From a checkpoint of a small mixture-of-experts model trained on Wikipedia: 2 picks a token.
Below are experts of layer 4 (counted from 0) of a mixture-of-experts language model. Rows are named router (the router's row for the expert), down (a neuron's output weights, with its number) and show model dimensions 0-159. Each number is 50 + 12 x the weight over its row's rms, rounded and kept within 0 to 99.
After each expert's rows: "comes before" lists some tokens at least twice as common just after its tokens as in all text. This comes from a sample of Wikipedia text that the model never trained on. Tokens count by the router's weight.

# expert 19
router:50 36 53 68 35 67 38 63 50 64 30 42 34 36 41 68 55 56 62 59 44 53 49 39 58 72 57 59 69 62 43 48 58 57 43 57 29 25 54 40 50 30 40 40 46 56 64 52 27 23 53 35 54 48 46 42 66 40 45 49 43 41 45 43 47 57 45 48 60 31 65 50 62 19 63 54 44 49 59 65 52 41 64 22 49 50 42 41 60 65 43 41 33 60 57 55 47 58 48 49 57 63 49 60 67 56 58 55 62 33 43 37 42 47 34 56 37 36 49 57 51 50 34 57 63 43 39 45 57 40 37 40 37 47 67 62 42 36 70 43 42 59 48 41 74 19 29 47 55 46 64 61 21 29 41 52 33 63 28 59
down0:56 44 45 39 47 74 58 40 61 57 47 49 48 53 46 55 59 69 56 51 56 62 61 42 40 49 54 46 75 69 42 61 56 60 30 48 38 52 37 63 66 45 38 61 58 77 57 58 41 57 26 55 45 47 67 62 62 66 41 57 30 74 61 61 57 44 43 50 52 49 69 38 47 64 30 55 47 60 54 56 59 46 58 51 52 48 67 52 59 30 43 45 39 47 62 95 48 42 43 66 60 67 66 32 44 53 30 58 34 59 44 46 58 47 62 61 40 55 71 47 50 62 64 49 36 60 60 43 33 50 40 40 36 45 38 45 48 63 49 50 39 46 44 50 49 50 37 33 72 63 48 30 48 52 84 43 70 53 83 41
comes before: "|", "-", "\n", "==", "The", "==="

# expert 47
router:56 38 35 48 42 41 43 51 41 76 34 45 40 37 50 66 49 51 55 55 71 36 69 29 60 63 57 43 31 55 44 62 73 42 55 54 47 46 49 32 41 57 56 57 48 50 51 46 22 31 65 46 32 40 44 61 55 71 52 52 25 35 56 48 42 51 45 43 35 26 53 51 73 32 59 64 56 51 54 58 49 48 74 57 41 41 65 33 69 49 33 39 53 78 37 44 51 54 63 55 50 53 39 46 50 52 68 54 71 38 29 46 46 58 27 68 43 44 56 48 58 63 42 50 39 40 49 30 45 67 49 28 45 40 50 42 46 50 52 50 38 52 39 35 57 47 28 54 48 37 50 72 29 30 39 48 51 73 29 68
down0:33 39 47 50 39 55 69 53 44 58 57 59 27 44 65 36 35 44 38 43 36 47 53 62 56 54 50 19 43 58 31 57 37 48 77 40 45 42 61 55 64 49 44 30 51 43 67 60 58 41 45 65 34 45 26 54 58 66 40 56 60 68 59 52 38 55 73 69 34 42 73 49 54 49 51 47 59 36 58 33 69 53 33 54 53 35 41 46 32 50 57 53 62 64 50 50 38 80 52 80 53 35 63 41 60 37 45 51 48 57 47 40 37 51 51 60 51 66 74 53 61 43 51 60 57 57 63 36 44 55 42 40 41 44 39 64 60 42 31 47 52 44 47 21 46 50 67 26 22 47 34 60 29 37 50 43 64 50 54 55
comes before: " a", " the", " been", " an", " also", " re"

# expert 39
router:42 44 28 72 28 46 40 55 49 60 34 41 49 20 38 58 55 39 44 40 62 23 57 23 61 66 50 50 57 57 44 65 55 48 44 59 31 51 52 51 46 63 59 53 67 38 55 43 36 34 47 43 47 68 54 75 52 52 62 60 45 48 50 36 47 55 47 42 36 44 65 54 73 34 55 50 33 61 55 64 67 48 45 59 41 46 41 44 77 59 28 42 65 68 48 57 62 51 68 49 50 47 32 42 48 55 61 12 40 41 48 37 40 50 37 61 48 38 51 69 54 41 31 63 74 61 59 53 47 46 58 50 39 20 55 52 43 59 48 49 59 41 47 33 47 44 53 60 54 60 47 65 25 26 68 51 58 54 42 62
down0:48 69 54 18 49 61 26 55 17 49 44 41 37 37 45 57 50 44 81 48 63 51 51 66 50 54 50 65 43 44 53 43 46 61 47 50 46 42 45 54 67 34 49 43 44 38 44 44 67 48 77 68 62 51 36 62 31 56 80 53 51 42 53 64 45 79 49 67 44 51 72 54 39 53 49 43 60 36 41 53 59 53 37 54 46 53 72 44 69 56 46 55 57 43 44 37 58 49 28 37 54 48 62 62 42 49 54 54 42 60 43 50 74 63 73 41 35 58 61 44 44 43 54 41 38 50 77 49 45 77 48 35 35 49 44 53 30 64 78 41 66 30 68 45 56 37 69 44 54 47 65 59 51 39 49 45 55 36 53 53
comes before: " |", "0", ".", "%", ";", "5"

# expert 30
router:48 47 23 56 22 55 50 69 62 52 35 60 28 43 52 76 56 69 51 34 61 29 39 42 52 56 51 50 36 64 40 50 39 49 52 70 31 50 55 49 53 49 50 46 61 41 66 23 30 52 57 32 30 64 75 59 66 48 46 56 47 38 39 44 55 49 67 43 61 38 38 56 59 37 45 49 42 37 47 62 36 32 58 48 42 69 33 34 64 59 42 42 59 50 53 63 53 46 62 56 40 58 56 59 52 68 53 33 55 53 46 41 54 34 23 83 52 54 57 65 64 57 35 67 71 49 61 40 61 49 40 39 41 37 53 42 28 70 52 58 40 53 61 45 66 42 39 50 64 38 62 57 32 50 48 61 34 66 37 49
down0:52 57 47 51 67 59 45 47 50 43 47 71 49 64 29 42 47 63 48 50 26 49 59 46 41 59 57 57 71 30 64 34 33 52 61 53 15 45 38 59 49 57 50 56 62 57 51 36 39 58 52 56 29 60 77 55 52 37 58 25 58 49 59 70 34 43 49 79 39 53 35 37 48 33 42 38 65 34 47 33 29 32 33 47 66 57 47 67 51 44 54 42 23 48 75 36 38 53 44 39 66 43 52 51 65 37 40 56 36 63 62 47 57 42 58 42 52 35 61 48 39 51 48 59 23 55 42 59 43 28 41 38 67 46 18 57 71 56 54 58 48 50 54 50 48 45 48 53 63 36 32 53 54 53 44 42 64 31 48 55
comes before: "ed", "ing", "ion", "ent", "ation", "ment"

# expert 11
router:46 42 37 64 54 51 35 59 33 55 39 50 38 26 60 54 36 54 73 47 57 38 58 33 59 55 53 58 50 55 43 53 55 15 31 48 44 65 52 39 51 57 51 43 43 51 52 36 35 34 58 13 55 46 40 58 61 62 60 59 50 30 27 44 44 58 47 49 67 35 55 64 48 53 63 46 32 39 72 81 56 36 53 44 39 67 44 34 92 41 19 45 49 67 38 43 51 63 52 63 53 47 45 52 76 47 45 32 57 44 38 46 55 30 48 66 27 43 62 46 49 45 45 65 74 32 49 52 56 49 55 51 37 34 46 52 56 49 58 60 44 46 52 44 62 48 36 43 69 50 52 48 42 41 57 56 36 51 37 59
down0:76 52 64 50 48 62 49 51 50 57 58 73 40 40 57 38 44 34 39 60 43 44 37 55 42 39 58 56 53 47 46 44 46 49 51 67 22 20 46 49 52 56 66 31 55 52 54 44 55 30 58 42 42 68 57 42 46 35 51 50 50 54 50 60 49 52 43 39 42 53 39 40 68 58 57 42 38 71 44 46 60 49 37 91 64 58 24 50 39 62 70 27 53 51 61 42 37 38 60 42 36 60 36 57 48 67 66 56 63 47 63 60 24 50 15 42 37 47 56 63 24 58 43 35 32 46 47 41 39 37 63 30 50 63 64 54 38 55 36 51 47 49 56 63 46 48 42 33 54 36 63 39 53 40 62 34 47 55 25 58
comes before: "5", "4", "8", "6", "7", "3"

# expert 42
router:61 46 43 62 38 60 38 44 50 58 31 41 56 23 54 47 54 60 53 60 70 17 56 33 60 51 55 56 44 71 46 66 57 21 47 46 44 50 59 53 71 57 60 53 66 40 49 31 34 21 58 33 52 69 48 67 68 63 48 44 45 50 61 45 51 62 41 51 59 32 51 59 65 25 58 71 49 46 46 81 57 39 58 46 40 56 49 53 63 56 42 35 39 61 50 67 51 56 72 46 54 45 36 50 67 45 42 34 54 44 41 30 34 50 38 51 45 48 46 61 68 50 55 56 67 44 36 61 60 66 57 32 34 29 53 39 31 59 65 59 37 46 59 39 58 42 36 51 41 51 45 57 36 29 53 62 50 78 41 58
down0:63 78 43 33 78 55 58 49 62 64 30 43 55 36 41 32 36 46 33 41 54 60 70 45 42 53 53 62 45 41 60 45 57 45 50 28 52 52 58 52 49 43 52 48 33 30 44 31 47 41 28 33 59 54 49 65 45 53 66 46 59 43 42 45 35 28 46 47 55 60 59 55 49 53 61 49 36 66 36 46 24 58 54 65 42 37 33 57 48 57 39 55 40 66 47 62 43 37 23 43 48 60 55 54 63 61 61 35 60 59 76 64 75 30 49 56 39 45 54 38 43 48 62 52 60 48 46 68 42 43 48 65 44 52 65 70 36 43 44 67 56 61 49 57 60 34 64 58 42 52 45 66 44 27 21 47 72 71 70 57
comes before: "0", "9", "8", "5", "7", "6"

# expert 55
router:54 59 32 65 40 29 32 72 52 42 37 31 45 16 49 63 69 54 54 55 53 22 54 50 65 55 46 62 32 70 37 63 59 50 25 66 34 38 42 47 42 60 59 52 45 48 69 29 49 41 53 35 42 63 49 68 55 72 49 67 40 30 53 53 42 42 53 46 60 48 46 43 57 32 46 71 64 40 58 56 59 50 55 55 49 59 40 35 42 64 42 47 40 65 49 56 68 71 68 63 53 54 51 63 53 60 50 40 58 38 38 38 28 45 43 45 29 42 58 61 59 46 35 56 77 51 53 41 49 45 31 49 39 36 42 42 34 61 59 52 48 39 51 42 47 43 28 59 58 29 40 54 47 23 47 55 40 52 25 58
down0:53 40 44 45 52 62 45 51 56 31 49 67 63 57 57 70 49 51 58 33 50 69 39 47 62 62 30 46 35 60 44 62 56 46 57 46 55 29 20 59 53 48 49 77 33 64 37 60 54 30 49 55 63 41 38 44 65 39 57 49 57 36 63 37 43 46 35 42 85 72 73 49 52 35 41 47 42 39 44 57 59 69 40 49 72 54 33 51 51 81 50 38 32 51 50 43 44 40 55 50 67 44 41 46 51 58 47 55 64 52 61 52 65 58 71 31 45 52 58 38 55 62 45 58 59 49 49 53 57 59 76 54 45 42 41 43 47 47 46 33 26 36 49 48 50 61 67 53 33 15 57 58 43 49 40 61 23 34 62 55
comes before: "ing", "ed", "es", "s", " to", "p"

# expert 61
router:49 30 42 69 31 63 49 44 45 57 26 41 50 21 42 47 57 55 61 63 60 20 56 32 57 55 47 62 41 42 33 43 57 40 41 58 58 57 47 43 53 55 55 40 49 43 45 47 23 34 75 26 44 60 55 59 48 57 32 50 46 30 44 38 32 47 55 42 55 43 58 53 59 32 46 51 51 37 47 60 49 50 66 50 42 50 29 36 74 55 37 24 41 57 55 42 44 57 68 45 45 55 51 46 64 70 49 26 71 52 50 43 23 34 46 56 55 49 45 62 61 60 46 71 73 31 59 52 63 60 57 46 43 48 56 62 42 69 38 51 47 45 58 40 48 46 39 42 52 46 63 50 27 10 49 48 53 61 36 70
down0:56 66 65 66 48 55 39 67 49 52 81 57 80 72 34 41 70 37 43 53 51 50 40 57 57 64 34 53 47 51 66 54 42 57 27 53 53 52 64 41 39 50 37 62 47 35 60 42 41 73 53 72 61 63 57 66 49 57 54 47 70 66 64 45 48 57 64 52 38 50 51 49 48 45 55 53 44 79 50 65 56 35 24 41 17 46 43 47 37 41 55 47 68 46 46 52 47 52 59 61 44 33 83 59 49 33 39 66 44 59 47 44 49 51 64 43 53 53 43 52 67 59 68 37 54 43 49 81 30 73 65 46 48 38 43 44 55 44 65 45 43 18 63 47 48 70 47 51 55 55 62 64 55 42 57 38 44 52 54 47
comes before: "9", "0", " |", "–", "8", "2"

# expert 35
router:41 16 30 57 44 53 55 54 38 53 31 49 39 26 67 44 62 45 74 58 56 48 56 40 56 65 47 59 47 50 35 52 41 52 43 75 56 51 51 32 53 44 46 54 65 56 61 53 43 27 53 43 55 53 42 63 42 63 42 46 33 46 30 43 47 47 38 56 47 56 44 52 61 36 49 53 62 42 68 50 47 35 49 41 52 62 21 34 74 69 32 45 75 66 50 55 57 65 68 49 42 52 37 54 51 64 53 40 54 55 44 47 28 31 24 38 52 44 64 54 45 58 23 67 73 43 59 35 65 45 48 37 45 33 61 51 45 46 42 57 46 47 52 53 55 42 40 48 73 44 61 72 29 38 70 39 45 60 22 60
down0:56 58 66 60 61 61 70 29 68 50 60 42 49 67 57 51 55 49 45 55 47 60 49 40 44 48 53 33 48 31 46 44 73 54 37 54 68 35 42 25 59 62 41 62 50 51 44 59 52 66 52 45 56 36 49 23 44 40 46 13 53 48 48 41 59 63 39 56 37 65 55 73 53 28 44 28 39 66 56 53 32 73 53 38 62 43 59 64 39 57 52 67 50 58 45 23 38 54 47 44 36 44 64 50 38 69 59 58 49 45 54 52 46 41 60 46 52 40 26 35 57 34 32 65 56 69 65 36 62 63 67 57 42 42 55 51 36 61 67 81 47 35 63 56 48 44 22 50 38 54 47 52 47 37 58 38 55 48 32 47
comes before: " |", "\n", "|", "N", " is", "ical"

# expert 20
router:43 47 45 57 29 34 41 67 60 63 34 50 36 51 56 46 49 36 46 53 56 47 32 32 52 78 58 45 38 43 48 68 42 39 50 63 33 47 55 45 52 58 44 43 36 52 62 44 30 22 45 57 43 50 50 72 54 70 24 60 38 38 42 41 37 55 55 58 41 41 40 55 63 55 47 63 52 40 49 51 59 63 64 25 49 48 30 41 67 72 37 28 49 67 54 65 55 86 64 45 51 71 37 40 58 49 57 37 58 35 46 40 50 37 27 60 40 59 53 71 63 41 38 70 69 54 42 47 58 49 58 39 37 23 59 44 40 61 55 53 53 67 42 34 56 42 43 66 52 49 52 74 55 41 52 47 58 55 26 51
down0:37 58 40 39 65 54 45 49 65 31 66 44 55 44 61 67 37 60 70 75 62 41 31 48 48 40 72 33 46 72 38 65 40 43 74 40 46 45 59 53 54 31 48 55 37 48 48 58 64 85 35 57 27 62 62 59 39 48 51 51 47 52 57 48 50 55 46 52 32 45 47 41 34 96 54 47 63 46 62 56 48 47 61 46 51 45 51 41 43 69 54 47 28 37 44 60 37 47 50 49 44 62 49 56 41 49 53 75 47 45 59 58 50 61 58 46 46 45 59 52 57 57 39 33 29 70 42 65 35 51 51 50 63 52 56 31 62 49 57 59 46 57 62 75 36 57 52 45 46 47 28 63 78 47 49 59 80 57 67 58
comes before: " ", " A", " S", " D", " R", "|---"